{"n_experts": 80, "router_score": "softmax", "normalize_top_k": true, "balance_loss": 0.00263, "init_std_router": 0.0218, "lr_router": 0.000678, "beta1": 0.95}
Below are experts of layer 4 (counted from 0) of a mixture-of-experts language model. Rows are named router (the router's row for the expert), down (a neuron's output weights, with its number) and show model dimensions 0-127. Each number is 50 + 12 x the weight over its row's rms, rounded and kept within 0 to 99.
After each expert's rows: a language model's description of what the expert responds to. This comes from a sample of Wikipedia text that the model never trained on.

# expert 30
router:42 62 54 67 38 57 53 43 34 50 45 55 57 72 52 41 42 60 52 56 57 34 54 52 46 58 51 40 47 56 37 30 49 27 58 46 33 51 67 46 57 77 48 22 55 39 53 44 65 63 43 46 28 31 64 65 42 47 82 36 67 57 47 59 37 49 51 60 64 68 29 60 43 75 52 37 50 40 57 47 51 39 61 67 39 59 28 34 52 53 45 38 62 56 26 50 47 51 45 50 50 47 48 40 49 78 56 58 59 34 32 62 47 54 42 26 61 37 58 69 42 41 68 64 60 60 48 39
down3:49 68 60 40 41 47 64 53 63 64 43 72 56 58 56 27 73 44 53 45 69 62 43 55 34 48 35 57 68 37 39 52 50 45 49 57 49 59 42 36 42 67 56 35 59 55 51 46 42 36 46 51 39 61 27 39 54 50 65 41 48 70 46 37 80 61 26 46 38 42 72 49 43 26 54 71 40 20 45 74 54 51 44 43 66 61 56 46 43 48 53 59 56 43 61 57 59 48 61 56 75 68 54 56 39 39 57 54 50 52 49 48 75 38 73 46 63 50 58 58 38 49 23 46 29 42 51 46
down4:26 59 35 58 43 65 63 69 61 34 61 47 39 56 58 35 41 54 58 66 46 65 40 29 43 46 53 45 60 53 71 46 40 73 39 42 35 35 47 51 43 32 42 56 31 50 47 41 19 39 49 78 49 41 42 41 45 52 46 67 38 64 53 60 59 28 47 67 46 39 39 35 43 40 31 29 46 59 28 49 48 62 55 57 63 38 58 66 69 46 52 72 18 32 42 43 55 40 53 56 37 50 62 57 48 56 50 47 49 55 47 30 39 52 46 48 50 66 46 47 45 44 73 73 50 48 54 52
down5:47 57 53 73 66 49 64 40 46 61 49 62 46 47 57 45 49 53 43 60 59 32 40 58 30 52 56 56 71 57 33 67 54 31 31 55 43 37 62 47 52 44 47 47 51 55 51 44 33 47 15 29 35 40 58 37 74 53 48 38 66 62 49 61 63 49 52 55 45 64 52 47 20 57 40 24 53 49 61 42 72 62 49 54 37 32 48 41 43 32 68 37 63 55 66 50 75 62 44 46 44 61 49 50 70 24 58 55 50 69 49 41 45 70 37 61 27 60 55 64 52 56 51 40 43 56 47 32
What it handles: Name-initial capitals. Single capital letters opening a proper name, often a foreign surname or place, such as J in Järryd, X in Xuesen.

# expert 0
router:42 39 42 42 45 37 54 70 34 45 53 35 44 51 64 42 68 42 63 54 43 74 31 51 53 57 45 26 43 39 63 67 32 38 37 48 63 54 53 51 45 65 77 57 36 41 54 71 54 43 35 67 54 76 39 38 40 58 41 51 68 49 50 32 31 60 47 64 45 41 50 53 51 65 50 66 39 41 35 51 54 40 49 46 40 40 51 47 42 29 55 66 37 60 65 37 75 36 30 50 53 60 34 46 66 40 36 49 51 60 35 64 33 55 54 20 56 37 43 53 52 29 45 59 44 52 71 61
down0:56 44 58 49 38 56 57 31 52 55 50 55 46 42 64 61 66 89 56 60 49 53 53 37 42 74 52 58 46 54 49 50 26 66 49 62 57 39 46 57 53 28 61 69 45 47 39 44 57 53 41 33 39 48 59 43 52 33 37 36 50 11 66 68 62 40 55 60 51 54 41 41 39 67 41 43 30 30 53 52 68 45 56 50 53 67 57 62 43 66 32 63 36 48 63 30 69 54 41 50 62 56 50 72 61 47 41 36 47 47 48 42 27 22 50 38 50 62 67 50 37 62 46 37 42 52 51 63
down1:51 31 33 55 46 59 50 63 54 36 51 71 53 35 40 35 47 38 39 23 67 57 45 46 50 43 41 81 61 58 54 49 70 57 33 43 34 43 46 34 56 57 47 45 42 46 44 40 38 62 58 40 56 45 39 50 56 60 80 42 38 52 48 67 67 38 49 46 48 48 54 46 52 60 56 39 48 55 31 41 46 60 42 63 42 29 69 39 58 56 34 56 42 45 43 35 67 47 40 49 33 58 25 42 60 38 52 31 35 53 61 28 42 38 66 23 40 58 58 59 40 78 57 66 57 63 44 29
down2:54 61 62 62 48 70 63 49 51 43 48 35 53 49 32 88 43 63 36 38 45 40 59 54 57 46 37 53 68 52 31 26 55 53 44 58 42 44 36 29 48 48 32 17 53 72 36 33 59 53 45 49 50 39 60 57 73 77 49 33 44 49 52 44 55 46 53 55 40 65 41 30 56 55 35 54 37 65 72 60 64 52 42 59 49 21 44 46 70 23 56 46 65 50 39 51 45 63 38 30 54 45 54 65 41 59 51 46 44 39 37 55 56 24 39 58 52 65 56 48 45 47 42 57 55 48 59 45
What it handles: Year digit pieces. Trailing pieces of four-digit years after the leading 1 or 2, in dates and ranges, such as 2'015', 1'997', 18'94'.

# expert 27
router:40 44 46 35 52 58 60 78 63 33 57 56 37 35 59 35 57 54 62 48 65 61 57 42 48 34 43 56 70 65 26 57 65 35 46 39 49 58 55 53 50 59 49 64 41 45 63 60 61 40 67 37 40 68 50 51 47 28 37 60 28 53 58 63 55 45 46 69 31 52 65 64 42 54 66 52 42 49 43 36 40 51 35 29 56 67 45 54 42 47 71 38 30 51 60 44 55 35 46 42 71 48 49 25 71 28 59 52 36 48 70 51 36 52 37 48 35 35 34 38 73 40 43 47 63 40 65 60
down0:59 41 67 40 47 57 50 53 49 48 54 40 46 43 61 48 69 61 58 62 48 33 49 59 57 65 55 37 34 58 66 62 46 45 73 47 33 63 04 45 38 41 50 47 53 52 69 34 61 59 47 80 63 37 55 22 72 51 48 46 66 43 53 62 59 59 57 19 63 55 49 42 56 47 66 45 63 71 50 34 21 44 46 33 26 58 43 60 64 43 61 56 41 50 59 53 37 45 58 42 62 38 51 54 49 58 50 58 52 59 58 40 63 57 48 27 50 38 56 38 52 55 36 48 48 63 69 55
down1:58 46 43 48 47 46 54 59 61 52 57 57 48 70 50 41 68 79 72 56 61 43 62 59 59 34 41 60 67 46 26 27 39 62 56 51 48 55 39 44 45 76 59 50 70 53 64 58 39 38 53 33 42 41 65 23 63 50 38 82 57 47 31 41 56 58 68 37 47 30 41 46 40 57 56 64 36 54 57 60 32 45 52 59 56 60 64 74 34 45 42 43 82 62 42 52 66 49 43 53 53 54 54 45 57 22 59 64 48 40 56 62 49 50 53 59 38 39 53 54 45 40 63 70 58 53 59 56
down2:53 62 62 45 43 50 64 36 63 46 58 55 56 40 30 47 59 66 52 58 54 76 55 42 47 54 51 57 53 64 39 55 63 47 20 47 51 45 30 67 70 61 43 46 60 44 58 52 73 58 81 43 45 62 50 54 85 42 52 62 55 51 65 47 53 45 47 35 58 36 42 41 64 52 58 68 70 59 68 33 34 63 55 55 60 48 43 53 42 48 55 57 64 57 73 54 53 61 63 66 66 56 70 50 56 50 60 43 51 67 31 60 66 61 49 47 44 87 29 55 37 53 41 61 64 60 43 49
What it handles: Digits in numbers. Single digits and short digit groups inside figures in tables, vote counts, coordinates and area codes, such as 56-6, 41,17-0.

# expert 15
router:73 38 42 53 37 35 48 38 47 43 55 54 41 42 60 58 79 52 49 52 45 40 61 35 60 64 44 79 42 52 54 49 54 43 52 63 58 50 42 44 47 31 30 45 61 20 38 62 36 55 43 58 66 36 39 52 34 40 35 30 56 36 46 58 27 52 51 42 48 49 47 30 49 54 52 62 40 53 37 27 58 60 43 34 62 35 65 62 55 67 32 42 50 50 49 30 55 52 75 37 37 62 37 62 65 54 47 57 66 53 70 48 63 48 57 46 47 73 69 37 56 67 27 58 45 44 42 32
down0:51 66 36 49 50 51 51 60 67 50 43 42 52 38 44 65 63 59 43 51 49 58 65 51 48 47 37 62 29 52 46 62 38 56 41 48 41 65 51 26 55 64 65 30 44 53 31 42 46 41 37 40 50 58 29 54 34 68 38 79 52 60 55 54 54 67 32 67 50 46 39 70 57 72 60 73 57 61 41 51 51 46 52 62 66 24 40 27 42 66 40 42 36 41 55 44 53 73 30 46 44 34 55 62 64 50 64 50 61 39 40 51 36 72 51 44 60 78 46 52 26 50 47 62 45 37 70 56
down1:53 54 54 49 52 68 40 42 58 44 34 56 47 41 14 51 94 40 41 48 49 50 43 59 55 60 39 46 29 65 47 36 38 50 68 52 44 47 72 63 58 52 50 47 35 49 35 26 56 53 49 28 28 41 36 62 44 53 35 49 56 47 69 54 47 37 19 46 40 46 50 41 50 54 56 48 48 53 57 52 70 48 51 42 34 62 38 52 65 59 63 53 17 71 41 53 47 58 57 49 57 41 40 47 49 43 43 62 28 23 46 28 59 65 50 53 54 69 56 62 61 46 43 50 54 52 67 54
down2:42 49 51 62 62 58 56 46 46 52 64 40 48 49 38 54 62 37 58 44 50 45 63 42 51 54 37 34 45 45 52 51 52 68 41 58 38 33 59 70 54 61 60 64 35 37 64 37 58 44 54 51 72 44 46 68 55 42 42 64 34 33 62 48 63 44 42 56 81 86 70 46 46 73 63 53 33 47 45 68 67 26 37 38 55 52 50 54 38 45 19 37 30 47 42 63 55 22 52 61 64 45 65 55 44 51 67 44 51 39 33 47 77 68 40 69 55 41 45 55 61 60 49 51 37 50 58 46
What it handles: Latinate word stems. Stem pieces of Latin-derived words right after a prefix or at word start, such as alleg-edly, dist-anced, cont-, ext-, prot-.

# expert 5
router:50 63 42 53 76 50 51 92 48 56 34 33 55 51 40 43 40 36 40 44 81 61 41 58 36 31 70 31 42 51 43 30 53 42 48 38 64 53 45 56 59 34 53 71 42 66 59 30 64 37 64 54 36 73 29 59 50 45 66 45 58 47 42 46 52 55 55 29 34 44 41 55 55 62 55 60 60 52 36 37 50 68 51 39 47 57 52 43 43 39 61 65 55 54 70 37 30 57 30 66 39 48 56 30 40 57 47 45 43 54 42 46 62 51 35 45 37 37 43 57 62 57 36 61 67 63 55 46
down0:60 51 42 39 58 64 49 58 57 50 68 49 73 48 38 51 57 60 37 52 46 36 67 34 34 59 60 45 53 72 58 61 61 42 42 54 55 53 30 55 46 45 35 49 53 60 64 61 34 32 29 54 41 58 41 48 69 51 34 41 35 44 53 35 69 61 52 54 47 45 30 37 31 45 43 46 52 60 52 65 53 38 46 62 64 55 30 55 66 51 70 70 29 41 73 63 69 54 44 67 31 54 62 55 57 41 76 62 49 63 67 58 70 37 47 47 37 84 51 54 58 42 65 59 66 52 64 49
down1:32 58 49 58 74 55 38 46 60 62 29 37 50 52 51 78 69 50 47 68 61 49 30 34 50 54 47 40 42 59 64 63 29 38 46 37 43 43 61 63 57 55 61 37 58 49 51 48 44 51 59 40 67 58 34 45 59 60 57 69 56 51 60 75 69 52 45 56 48 57 61 71 63 44 41 52 49 44 67 57 67 52 57 45 55 41 42 55 46 57 45 51 43 58 80 69 71 42 27 51 58 30 59 39 38 55 41 41 45 06 64 47 49 61 53 48 66 60 55 43 41 42 59 59 75 58 62 63
down2:46 57 61 57 51 66 60 49 60 27 38 42 51 53 28 53 35 42 38 41 57 65 61 43 50 33 68 49 30 43 34 45 55 45 43 48 40 63 36 58 46 61 67 26 60 49 36 53 38 67 22 53 30 30 44 58 38 69 44 67 58 50 40 39 74 51 35 44 57 25 73 57 44 72 55 44 54 50 46 51 63 35 38 31 56 51 54 54 37 65 50 52 35 44 50 81 54 38 26 50 35 53 57 41 59 63 52 47 63 52 48 60 56 57 46 42 64 65 74 55 40 39 69 62 43 67 53 43
What it handles: Name-final syllable pieces. Short vowel-ending word pieces closing foreign personal names and taxa, as in Jaejo-ong, Savićev-ić, Fu Xiaob-o, Juvent-us.

# expert 25
router:63 35 43 50 45 63 41 41 50 34 50 58 72 57 57 71 65 46 52 51 56 48 55 31 85 47 44 36 50 69 48 53 35 54 52 69 40 47 44 42 34 48 57 34 51 21 42 67 58 49 61 68 67 41 55 52 62 35 58 54 41 39 58 56 41 36 49 62 55 48 49 63 54 41 58 47 70 31 60 50 57 34 49 26 43 51 72 65 41 61 56 73 61 48 44 41 41 44 72 58 36 71 48 59 45 73 39 60 52 42 75 51 33 47 68 53 65 47 57 56 33 78 61 48 36 47 56 40
down1:52 38 82 35 42 45 65 57 53 11 52 40 51 35 34 56 66 40 39 51 37 52 43 65 51 55 53 40 43 51 59 41 49 72 44 44 44 40 55 58 51 54 36 47 49 44 39 49 44 44 62 55 51 40 37 63 79 37 63 59 74 25 39 38 64 45 45 65 41 49 53 45 29 45 42 30 32 33 36 49 48 42 40 32 53 43 31 50 50 57 51 53 42 55 65 59 58 23 79 43 39 63 49 54 56 63 54 52 65 66 49 43 56 38 66 67 73 51 51 33 75 43 46 49 48 52 54 48
down2:51 62 65 60 54 47 61 41 44 45 60 55 47 48 42 53 50 61 54 44 46 44 48 77 44 62 33 38 29 56 60 60 28 55 56 37 44 45 42 69 60 51 58 54 46 64 46 55 53 56 49 32 57 55 52 72 43 29 55 49 34 41 56 36 52 29 71 43 51 44 64 39 50 51 56 29 61 37 36 53 56 33 67 62 46 50 41 38 61 47 62 58 33 48 73 42 63 67 48 46 62 57 37 38 53 41 68 14 52 60 54 42 88 54 42 57 36 71 45 50 30 32 76 50 62 48 55 68
down3:56 50 39 58 64 66 41 46 59 30 40 46 51 44 49 71 60 55 54 42 62 27 56 51 49 47 41 63 61 57 25 44 84 37 65 55 49 47 65 42 21 34 34 80 77 46 67 54 52 75 46 49 60 45 47 44 71 22 43 72 52 52 27 52 46 55 38 47 60 58 48 59 48 37 60 54 51 55 67 67 32 44 26 66 46 39 40 49 53 62 51 42 37 57 62 58 51 41 56 59 57 56 60 37 41 41 60 41 64 52 44 32 53 55 44 38 43 46 68 52 60 54 54 70 35 50 60 39
What it handles: Latinate word openings. Early pieces of Latinate words, often v or f right after a prefix, e.g. in-v-asion, pre-v-ents, expl-oring, ref-, rec-.

# expert 53
router:39 52 58 48 53 36 52 52 84 62 54 41 47 48 32 47 38 46 31 45 65 49 71 39 58 27 60 46 48 34 48 51 41 41 38 34 71 40 54 61 38 35 64 46 47 62 59 59 63 54 43 57 51 59 64 68 61 68 65 67 34 51 38 55 53 38 68 43 50 50 60 39 54 70 33 31 58 35 80 51 38 48 49 33 48 60 36 49 29 28 34 57 56 62 66 68 47 53 61 44 51 41 51 33 36 49 63 35 41 72 49 32 34 50 35 54 70 38 39 44 61 41 39 56 58 52 44 65
down0:68 48 47 40 67 56 56 39 55 42 48 60 52 39 50 40 44 45 34 58 50 71 52 58 43 53 62 72 42 59 46 48 40 33 75 67 46 26 51 49 47 35 50 40 68 46 32 50 53 50 41 75 56 55 63 55 53 55 54 54 25 57 42 15 41 26 59 42 63 48 55 33 53 51 60 41 55 43 69 53 35 56 43 38 32 56 33 59 53 71 28 45 61 70 42 36 33 55 26 36 37 50 20 44 37 38 54 55 59 43 46 38 40 59 66 48 41 55 59 38 54 41 63 25 48 51 62 54
down1:57 43 47 59 56 30 58 46 40 49 41 27 63 37 65 62 54 53 58 48 55 33 35 62 59 46 60 30 58 54 50 52 69 57 47 58 65 66 58 48 45 63 62 55 63 58 61 63 53 64 54 55 57 45 69 20 86 42 22 76 55 64 52 48 48 34 41 61 46 64 52 59 32 52 72 45 35 67 40 44 60 37 39 35 39 40 61 41 37 54 56 59 52 58 52 50 54 50 53 49 39 67 61 66 56 48 29 54 57 60 74 44 75 56 38 58 24 50 49 57 31 61 38 65 41 46 57 40
down2:49 38 50 54 54 49 45 21 42 68 51 54 65 50 27 50 41 59 47 48 40 76 36 48 59 32 39 49 32 60 52 51 50 49 51 88 46 64 50 49 21 57 65 54 60 46 42 56 55 62 51 61 36 56 43 63 50 68 45 51 27 32 78 77 40 60 59 48 63 46 52 64 39 79 65 35 56 41 28 45 39 72 78 32 46 46 55 56 50 46 50 43 51 60 43 60 58 58 54 48 42 47 49 51 40 54 28 49 56 68 39 51 63 47 42 47 40 44 43 74 55 44 44 58 48 59 47 34
What it handles: Mid-word syllables. Middle or ending syllables inside longer names and words, such as Cest-on-aro, Occit-an-ie, Hert-ford-shire, Spart-ak.

# expert 34
router:60 48 50 65 39 63 45 34 42 54 34 63 48 64 33 51 58 40 62 57 54 48 44 58 49 52 26 48 68 27 49 43 40 49 61 45 36 21 51 47 69 65 38 39 40 31 32 51 47 61 68 54 35 40 62 53 60 68 62 42 56 50 33 55 42 46 56 56 52 78 45 46 37 66 40 45 58 47 39 59 50 33 50 48 72 48 47 50 54 38 59 56 21 21 35 55 36 32 42 64 76 48 55 34 72 57 53 50 39 38 55 34 43 47 76 45 73 42 47 63 54 40 49 56 40 41 62 56
down1:46 41 41 79 60 29 67 64 51 46 20 50 48 44 64 52 49 53 37 60 62 49 64 54 33 33 44 53 42 39 48 64 44 44 51 63 51 49 51 59 55 71 28 48 58 43 55 55 44 51 48 45 40 49 57 43 53 53 39 30 46 44 72 57 58 52 56 37 35 51 60 46 48 52 36 51 37 67 47 45 50 33 57 72 58 68 52 45 56 29 67 42 26 54 53 56 38 27 76 43 75 47 62 43 61 18 55 36 39 41 44 62 34 44 50 73 57 54 24 52 55 39 52 63 32 47 63 65
down2:59 31 55 63 69 63 56 57 47 29 53 65 41 58 71 50 51 56 46 63 46 56 52 45 68 55 60 54 53 58 41 40 53 54 70 44 34 58 34 73 58 61 42 49 61 73 72 37 41 67 67 56 43 65 25 46 64 33 41 28 56 75 51 59 63 56 36 43 58 40 58 43 38 21 41 50 43 56 45 52 45 69 64 44 40 80 38 70 34 36 52 33 58 62 56 21 52 54 60 37 42 37 60 56 45 55 50 32 44 46 61 50 52 68 37 37 61 43 50 37 49 64 52 55 52 41 43 41
down3:57 32 40 55 70 65 63 60 46 54 53 36 49 48 57 44 51 38 45 39 71 60 48 38 67 39 24 30 35 57 48 47 37 46 54 54 63 49 64 59 60 52 48 35 66 67 57 49 46 89 45 61 51 55 62 68 47 51 49 39 49 59 58 44 62 28 63 66 54 44 27 56 59 29 57 62 43 56 54 55 64 49 45 57 59 63 39 38 45 24 70 53 55 32 48 34 28 44 39 51 42 40 57 68 55 54 63 46 47 51 37 48 47 63 45 35 46 44 64 56 58 82 25 38 57 47 33 67
What it handles: Place and proper-name starts. Opening pieces of capitalized place, team or school names after in, at, of or table bars, such as San, New, Ok-lahoma, Mc.

# expert 22
router:35 42 59 41 37 25 69 44 48 54 38 63 51 60 55 45 68 69 24 45 46 57 53 24 71 30 67 59 41 50 59 52 52 46 40 59 49 55 47 27 50 38 67 47 33 55 59 56 61 59 33 43 59 42 41 58 65 30 63 58 53 47 50 71 46 52 40 43 50 37 45 48 62 61 39 37 82 55 28 47 48 64 61 31 58 68 45 46 39 62 36 37 51 64 53 59 46 35 50 48 65 47 55 60 65 57 51 37 59 56 46 56 24 49 32 58 61 67 43 55 54 65 72 63 32 64 62 36
down1:35 46 41 45 44 58 61 68 58 51 37 53 56 62 55 52 48 62 79 45 42 47 35 42 52 46 48 58 58 56 55 69 49 47 51 68 22 25 46 45 38 33 47 30 56 60 36 59 80 45 61 70 59 50 45 40 54 47 39 25 49 78 43 60 52 60 49 66 44 47 66 73 40 63 54 52 32 50 56 42 53 75 52 54 67 80 49 67 51 45 40 57 59 37 38 50 39 49 61 65 49 30 68 33 43 71 38 41 52 49 36 64 51 64 62 33 58 38 52 46 59 50 40 70 57 47 53 43
down2:45 55 50 30 51 60 36 64 57 40 51 49 51 54 69 50 51 41 57 56 23 50 40 64 42 54 74 38 59 29 46 63 41 50 41 59 53 31 43 60 64 52 67 50 71 66 34 48 33 48 39 36 48 56 61 34 41 41 56 41 64 51 38 39 39 50 51 45 17 48 74 66 46 56 40 53 39 59 57 47 49 59 71 63 47 28 61 48 40 38 69 59 60 45 62 29 57 57 36 49 51 59 62 27 61 48 35 82 23 58 59 46 44 42 29 33 46 63 52 35 51 53 47 50 55 33 52 35
down3:54 63 50 56 79 52 40 43 51 51 40 34 39 34 42 48 58 46 43 62 49 35 48 47 41 33 50 65 50 58 42 50 65 58 73 34 61 61 27 76 49 25 62 45 49 51 47 43 32 62 65 45 24 43 48 60 48 64 49 37 34 68 67 56 44 46 40 52 75 54 55 40 35 65 69 35 36 43 71 54 49 39 61 53 55 49 52 47 62 50 66 23 31 32 59 39 70 54 61 56 61 33 40 42 52 37 55 45 51 50 40 45 57 56 54 30 14 59 55 54 42 40 50 64 38 48 49 36
What it handles: Mid-word letter pieces. Single letters or short consonant fragments in the middle of split words, such as Hard-r-ada, show-r-unner, wrong-d-oing, harm-onics.

# expert 9
router:49 74 56 67 46 54 43 37 43 62 47 55 75 42 53 58 51 41 63 47 49 31 50 49 50 62 37 38 56 71 54 58 50 41 43 53 51 65 43 32 48 53 47 60 48 49 77 42 63 42 48 50 48 32 55 63 56 51 75 55 56 59 45 67 37 56 38 62 55 58 45 61 60 62 66 75 60 39 45 57 33 58 60 66 37 37 33 34 65 39 42 58 43 53 29 59 45 56 61 51 64 55 38 70 49 67 43 61 38 48 32 52 58 52 51 57 55 47 34 82 66 33 62 51 81 86 41 47
down1:59 61 42 66 29 55 50 52 39 42 46 63 43 45 76 50 33 41 49 47 41 41 44 48 33 41 55 52 47 57 58 56 66 33 56 47 36 46 65 65 44 53 27 57 31 37 52 52 29 56 45 73 57 70 68 31 51 56 53 57 30 35 41 45 51 61 56 29 75 69 40 48 45 22 68 41 38 48 58 47 59 53 54 44 45 41 37 48 46 49 60 57 50 26 43 79 56 68 63 37 45 46 45 42 43 45 52 54 74 53 43 41 40 36 52 39 56 33 69 59 64 69 44 66 33 63 45 30
down2:52 59 20 46 55 38 53 44 59 46 40 42 72 56 45 61 37 53 49 60 66 53 34 77 55 57 52 51 57 53 47 27 37 48 32 39 56 49 20 54 42 53 55 33 40 49 66 30 49 41 71 61 59 48 41 47 42 48 41 42 46 52 50 54 49 46 38 35 46 53 67 72 58 65 37 57 23 62 32 45 59 64 39 55 60 30 84 51 37 38 42 43 65 47 48 45 50 53 41 35 59 51 47 54 35 55 64 51 75 30 71 43 42 51 51 35 47 33 36 43 56 45 75 41 65 38 65 37
down3:51 61 65 50 21 59 51 53 46 31 61 66 50 47 75 55 58 53 53 45 61 61 46 51 30 41 58 70 41 40 37 41 68 42 41 26 47 41 48 62 54 61 57 65 65 52 68 64 75 48 52 48 56 53 70 35 49 56 34 47 46 34 74 58 41 37 38 44 49 36 62 52 72 48 34 48 52 60 50 43 65 41 63 42 52 33 46 61 68 48 73 50 54 70 60 42 52 77 32 76 54 62 30 49 47 69 56 65 41 29 62 36 47 46 62 41 41 44 33 51 42 52 38 49 67 48 55 43
What it handles: Capital letter word-starts. Single capital letters opening a word split into pieces, often names or quoted titles, such as E-th, Indo-European, Chandragupta II.

# expert 36
router:32 65 50 79 45 52 57 45 46 60 55 61 72 54 63 50 48 36 55 44 73 49 51 72 55 36 44 37 53 44 52 60 32 49 48 63 40 62 61 60 47 70 43 56 68 34 49 48 58 53 57 43 54 52 59 56 45 59 49 61 64 59 49 77 65 75 46 57 48 35 22 46 42 59 44 52 42 57 45 36 59 52 55 39 27 44 45 53 31 59 78 53 60 56 37 54 66 43 56 62 65 48 46 41 58 44 50 47 36 33 79 74 41 54 62 48 40 45 27 43 56 46 35 36 53 69 38 19
down0:54 50 33 58 59 47 52 50 59 63 73 49 54 37 48 49 47 46 31 52 62 57 45 53 68 40 59 57 57 46 61 45 43 49 42 48 53 46 48 58 46 48 49 78 21 38 51 45 29 52 33 36 63 62 42 38 57 62 40 66 66 38 48 60 58 72 23 46 54 48 41 57 68 44 22 64 55 79 51 44 40 51 45 39 48 42 42 61 55 47 60 43 42 66 71 46 57 66 55 71 48 51 58 68 49 38 05 50 29 61 69 50 46 52 42 47 50 58 46 40 27 66 43 65 46 61 35 55
down1:67 67 36 53 55 51 39 64 50 51 67 57 40 72 58 46 41 55 35 40 50 37 45 45 53 59 73 73 37 48 50 29 42 52 59 49 59 28 48 42 38 55 39 40 47 39 32 43 66 61 57 41 51 59 63 44 58 56 40 49 61 48 37 52 23 57 60 37 61 65 48 65 51 50 46 36 59 45 71 44 37 53 67 40 55 51 31 58 65 52 76 40 40 27 47 44 28 40 38 69 40 63 32 49 54 68 51 36 46 44 30 47 55 60 51 82 64 51 24 42 53 37 46 31 47 63 42 36
down2:56 37 33 50 39 83 62 34 59 53 58 51 43 48 62 39 34 45 62 44 53 57 42 46 49 47 37 67 50 53 45 39 50 53 58 58 33 55 43 41 30 54 64 42 26 41 49 64 51 31 59 65 41 50 54 20 48 77 43 62 61 61 40 63 78 51 39 31 65 59 52 41 56 37 21 49 40 41 47 41 37 27 50 51 52 52 53 52 42 46 40 74 48 71 78 51 57 45 50 57 39 39 49 47 58 47 51 55 35 87 58 49 38 61 37 53 44 51 43 44 43 60 59 60 33 61 36 63
What it handles: Table cells, counting words. Number words like three, five, several, plus pipes and periods ending table cells or names opening a cell in film and election tables.

# expert 62
router:53 58 51 83 42 51 31 51 56 45 44 51 54 70 63 70 53 39 54 42 52 70 53 36 62 48 57 32 56 67 58 64 64 24 55 57 47 58 42 29 27 47 28 48 53 42 46 53 45 67 66 50 43 34 43 45 26 50 46 54 56 51 50 68 58 60 53 65 52 32 31 46 49 40 60 57 50 55 49 63 42 61 61 58 32 32 41 55 66 54 39 62 57 64 64 55 43 62 54 63 57 51 56 34 80 83 59 51 74 51 53 65 46 58 34 49 58 56 44 48 48 71 65 59 44 61 26 46
down7:54 53 38 34 52 50 50 57 50 42 59 58 41 46 40 47 54 64 44 29 48 51 38 45 55 38 34 58 33 42 67 41 34 40 26 44 53 57 47 69 52 53 47 44 50 57 50 44 60 49 47 63 60 44 72 45 83 52 26 56 67 54 57 69 45 56 80 50 40 55 61 34 68 63 59 46 59 65 62 60 56 32 73 37 81 59 66 58 41 32 49 31 37 39 47 55 78 35 46 60 48 44 34 61 42 46 52 74 45 64 40 56 54 50 29 61 33 30 59 41 60 44 53 59 54 49 60 54
down8:52 45 48 56 30 65 47 55 47 48 63 70 30 46 48 37 75 48 69 61 56 52 65 55 36 50 54 35 50 44 40 48 52 34 53 45 56 41 63 58 28 34 54 45 80 48 64 52 64 63 81 39 71 58 42 48 74 30 45 49 60 34 53 40 52 60 44 60 56 60 78 51 62 45 39 41 62 62 64 42 71 46 55 54 39 58 43 52 53 45 56 57 61 68 63 74 58 47 56 59 64 48 68 54 71 45 43 49 70 29 43 57 54 29 41 23 45 51 51 47 46 45 37 60 39 44 39 69
down9:42 35 50 40 50 50 42 35 35 57 69 56 52 59 60 72 61 34 46 36 43 58 41 47 27 34 66 62 55 48 42 53 60 51 77 60 54 55 67 65 47 89 54 51 49 47 60 72 47 44 44 47 33 37 46 61 59 49 48 40 57 27 55 48 61 55 42 28 49 64 44 56 49 58 57 47 16 35 49 47 68 38 30 80 46 51 47 35 19 36 57 40 49 30 44 61 48 43 43 30 45 52 58 39 57 43 54 69 46 40 61 54 64 33 50 53 51 51 41 46 56 46 51 40 55 32 67 60
What it handles: Word-initial letter pieces. Lowercase first letter or onset of a word after a space, such as p in piers, d in dihydroxy, l in lies, br.

# expert 13
router:46 66 53 66 74 57 50 83 62 56 45 30 47 42 42 52 41 49 37 29 57 29 37 38 49 38 52 38 35 49 41 36 63 34 53 53 54 37 46 60 67 38 66 44 52 70 60 48 48 27 53 44 54 59 53 35 56 66 78 69 51 52 64 76 62 55 58 42 37 47 64 58 52 51 45 41 65 67 62 55 74 71 45 42 51 51 45 32 57 37 43 53 50 65 64 57 43 43 43 56 62 41 48 41 53 45 63 33 67 59 39 51 45 54 39 39 60 49 37 26 42 26 60 59 72 52 68 42
down0:56 68 53 49 40 56 40 40 45 57 61 58 51 37 39 67 65 40 42 43 41 49 47 43 51 52 35 28 68 45 46 59 52 78 61 55 39 77 62 37 43 41 77 46 53 53 53 47 43 59 48 42 67 45 53 36 71 60 43 24 55 50 49 62 55 53 52 79 53 39 44 48 62 64 68 42 77 40 60 51 68 50 74 55 50 40 65 47 58 46 56 54 38 36 65 58 37 57 38 39 60 28 53 41 48 60 35 46 31 59 62 61 31 52 31 75 56 64 61 59 23 40 39 60 47 62 59 46
down1:39 53 52 48 51 32 36 51 61 44 33 41 45 56 44 36 50 62 52 35 55 51 41 17 38 53 46 43 50 74 41 81 63 52 47 51 43 37 71 46 31 15 43 60 27 62 48 34 27 41 38 46 35 59 41 57 45 64 17 58 44 58 54 44 64 53 67 67 63 45 47 39 55 55 41 56 53 50 47 43 52 32 57 37 32 63 32 37 37 38 40 61 36 54 51 54 45 39 41 57 48 45 58 58 60 64 36 35 46 65 40 45 53 59 49 49 57 37 30 44 71 54 60 36 73 58 47 57
down2:36 72 52 47 44 59 60 41 34 70 68 56 58 57 61 40 51 42 42 46 37 47 37 64 40 52 59 50 58 67 41 44 63 38 54 47 68 35 56 39 53 81 40 42 58 42 20 49 36 51 63 51 58 44 47 62 54 57 32 40 57 52 39 60 41 48 54 67 65 35 43 33 45 42 45 46 41 46 54 74 57 40 36 53 60 50 72 58 63 25 55 35 77 31 73 41 77 49 76 52 53 52 67 61 45 60 44 58 65 40 59 46 65 35 61 35 40 41 47 48 44 68 66 52 46 67 44 51
What it handles: Name-ending suffixes. Final pieces of surnames, place names and common words, such as Ebenezer, Bristol, Labrador, -berg, -burgh, -ski, -ician.